Weights of a small mixture-of-experts language model, trained from scratch on English Wikipedia.
Size: width 160, vocabulary 6697, 47.1M parameters.
Training: 459M tokens, 7003 steps.
Below are experts of layer 5 (counted from 0) of a mixture-of-experts language model. Rows are named router (the router's row for the expert), gate (a neuron's input weights, with its number), up (a neuron's input weights, with its number) and show model dimensions 0-159. Each number is 50 + 12 x the weight over its row's rms, rounded and kept within 0 to 99.
Before each expert's rows: "comes after" lists some tokens at least twice as common just before its tokens as in all text. This comes from a sample of Wikipedia text that the model never trained on. Tokens count by the router's weight.

# expert 43
comes after: " ", " |", "19", " Women", "18", " A"
router:50 62 60 67 34 59 60 62 54 54 63 74 43 52 48 52 68 53 40 39 60 47 34 60 73 43 54 60 55 62 38 50 65 34 57 55 40 47 40 64 62 36 70 41 33 71 55 45 62 38 59 41 38 38 52 29 49 51 48 62 54 58 59 66 49 37 39 64 48 61 44 45 63 41 56 31 27 69 32 57 55 72 39 48 38 49 30 63 62 49 37 58 51 55 50 36 49 50 54 37 37 31 43 68 41 42 46 53 42 34 71 48 56 40 71 70 59 45 53 36 66 57 52 63 40 37 36 36 57 31 71 38 42 62 29 66 39 70 58 47 48 45 56 31 54 47 49 58 33 31 57 52 62 31 70 69 49 68 34 65
gate0:71 46 59 50 42 45 65 31 34 74 63 48 74 42 47 49 48 62 38 56 63 51 47 62 40 53 43 74 40 61 47 50 56 50 52 59 48 51 49 41 28 60 66 30 41 63 61 69 44 75 77 44 60 76 70 48 44 59 59 49 53 43 48 67 47 40 41 35 45 39 54 54 40 51 54 60 50 32 48 67 49 59 49 44 52 45 70 74 47 79 31 55 37 39 37 48 33 73 40 50 55 50 52 54 33 55 59 66 69 39 58 46 53 42 48 45 42 42 27 43 60 30 60 61 39 54 55 37 54 58 42 25 65 39 59 51 45 55 54 57 50 40 37 61 61 49 62 48 41 25 63 46 13 50 55 47 45 66 62 67
up0:41 49 53 55 37 59 44 47 52 56 57 42 60 58 36 57 42 63 49 41 77 74 50 57 25 56 55 64 36 68 50 41 65 36 26 59 26 35 59 37 51 54 57 51 33 41 72 50 48 39 42 43 67 49 41 54 38 68 40 56 36 45 63 69 67 61 60 44 39 41 67 53 43 57 46 42 34 33 54 43 59 60 40 51 60 55 40 49 60 60 54 45 67 34 52 52 43 57 42 62 51 41 32 31 32 53 47 46 43 53 41 57 59 56 53 31 60 73 54 55 30 58 46 51 42 59 37 60 51 59 46 26 52 25 26 60 57 54 48 66 60 36 09 38 61 42 34 68 60 60 41 45 48 54 36 65 37 74 64 37

# expert 10
comes after: " ", "|", "\n", " was", ")\n", "–"
router:51 63 63 65 33 54 61 61 56 51 61 74 44 50 50 55 66 52 41 37 59 45 35 59 70 43 51 60 56 63 41 50 65 33 60 57 39 49 37 67 57 38 69 41 35 73 53 42 63 38 58 41 40 35 52 31 47 49 49 58 52 59 59 63 52 37 41 64 46 59 46 45 61 40 53 30 25 69 32 55 50 71 35 50 36 46 31 63 63 50 37 61 49 55 52 36 51 50 54 36 37 35 47 69 45 42 44 55 42 34 72 51 54 38 67 71 60 44 50 36 62 58 49 62 41 37 36 35 61 34 73 36 44 63 29 70 36 72 55 48 50 45 60 29 54 46 46 59 32 31 55 50 60 33 70 69 48 70 36 64
gate0:57 40 56 50 47 56 41 64 55 26 54 50 42 48 45 48 38 45 58 52 48 46 51 55 40 38 50 43 47 60 42 49 69 49 46 52 47 48 38 68 47 31 53 57 71 39 46 35 30 56 49 15 51 40 65 18 45 34 57 45 57 68 61 71 37 34 36 65 36 55 59 46 32 52 59 71 40 49 34 47 42 63 34 50 36 46 51 57 47 33 55 64 56 48 35 48 43 64 34 43 31 36 41 40 40 53 61 59 55 69 50 66 49 34 69 41 48 27 63 57 45 71 44 35 64 58 58 55 37 36 71 71 61 74 64 19 32 51 57 36 59 54 52 50 38 43 49 23 42 48 39 50 35 42 52 44 24 56 54 41
up0:58 49 57 56 39 56 44 52 49 52 47 59 20 64 37 66 81 25 63 47 35 19 47 66 42 63 58 21 39 36 38 43 66 62 51 48 48 47 42 58 60 34 51 62 61 53 42 50 44 74 44 56 46 45 66 46 36 44 49 67 57 51 68 47 62 55 49 62 49 56 67 73 39 57 39 34 63 70 54 57 54 50 27 79 44 56 68 52 48 52 49 37 62 32 54 40 76 78 46 61 51 60 40 50 49 65 52 66 70 57 51 43 50 64 54 43 53 35 61 40 35 52 54 62 60 45 39 57 55 53 29 72 51 43 67 56 44 35 55 49 53 49 52 54 31 30 33 63 62 62 42 37 57 63 54 41 46 39 40 44

# expert 22
comes after: ",", " However", "s", "),", " well", " but"
router:58 61 60 55 36 52 71 55 64 33 62 61 27 62 49 57 67 42 37 55 59 37 53 53 49 36 32 62 50 67 29 57 60 35 48 44 47 50 38 64 81 33 60 49 28 61 44 51 47 59 57 39 47 38 55 41 21 39 45 58 53 66 51 47 41 39 47 56 61 71 47 58 27 30 55 51 44 59 43 49 72 56 44 49 50 50 41 55 35 58 31 68 57 65 48 29 60 61 58 29 32 48 60 47 38 45 58 71 60 38 64 40 58 31 56 58 63 28 38 23 75 48 33 53 30 50 52 54 56 53 68 56 42 64 47 63 35 62 42 36 42 58 65 46 55 40 54 77 44 42 46 50 51 53 58 49 61 73 48 51
gate0:54 45 46 43 63 43 74 43 41 75 42 45 46 44 50 66 66 51 50 38 38 32 33 54 58 62 28 39 38 67 41 34 69 45 32 57 50 64 40 68 61 43 47 56 46 65 49 41 43 48 46 08 59 57 53 52 29 31 59 59 49 54 64 48 23 49 65 66 66 71 46 55 26 34 41 55 67 53 38 40 45 53 54 46 64 35 49 48 46 45 59 47 71 65 59 55 57 67 33 44 50 50 53 43 39 47 66 70 45 30 38 41 49 48 50 55 73 59 48 68 58 42 51 46 43 58 54 42 48 46 37 60 34 74 68 69 44 24 44 39 40 71 26 53 58 40 43 56 43 41 42 47 47 41 69 41 62 58 53 50
up0:56 53 69 72 59 58 57 44 42 39 61 62 54 51 44 56 32 68 60 69 68 48 54 60 50 36 66 42 66 48 61 42 48 40 45 46 47 70 59 41 46 53 46 45 58 19 48 60 39 64 62 55 63 62 51 34 70 37 41 34 60 43 53 70 76 62 37 36 33 34 60 51 71 46 51 55 50 63 55 64 43 26 35 54 35 35 43 55 50 46 37 56 52 48 64 34 36 33 51 71 51 37 43 46 32 71 29 32 47 68 41 67 55 66 46 36 37 43 43 62 54 47 31 38 43 52 44 64 39 31 69 43 46 42 37 31 60 60 65 56 61 46 75 45 59 57 47 63 59 39 61 49 50 47 40 55 53 31 31 69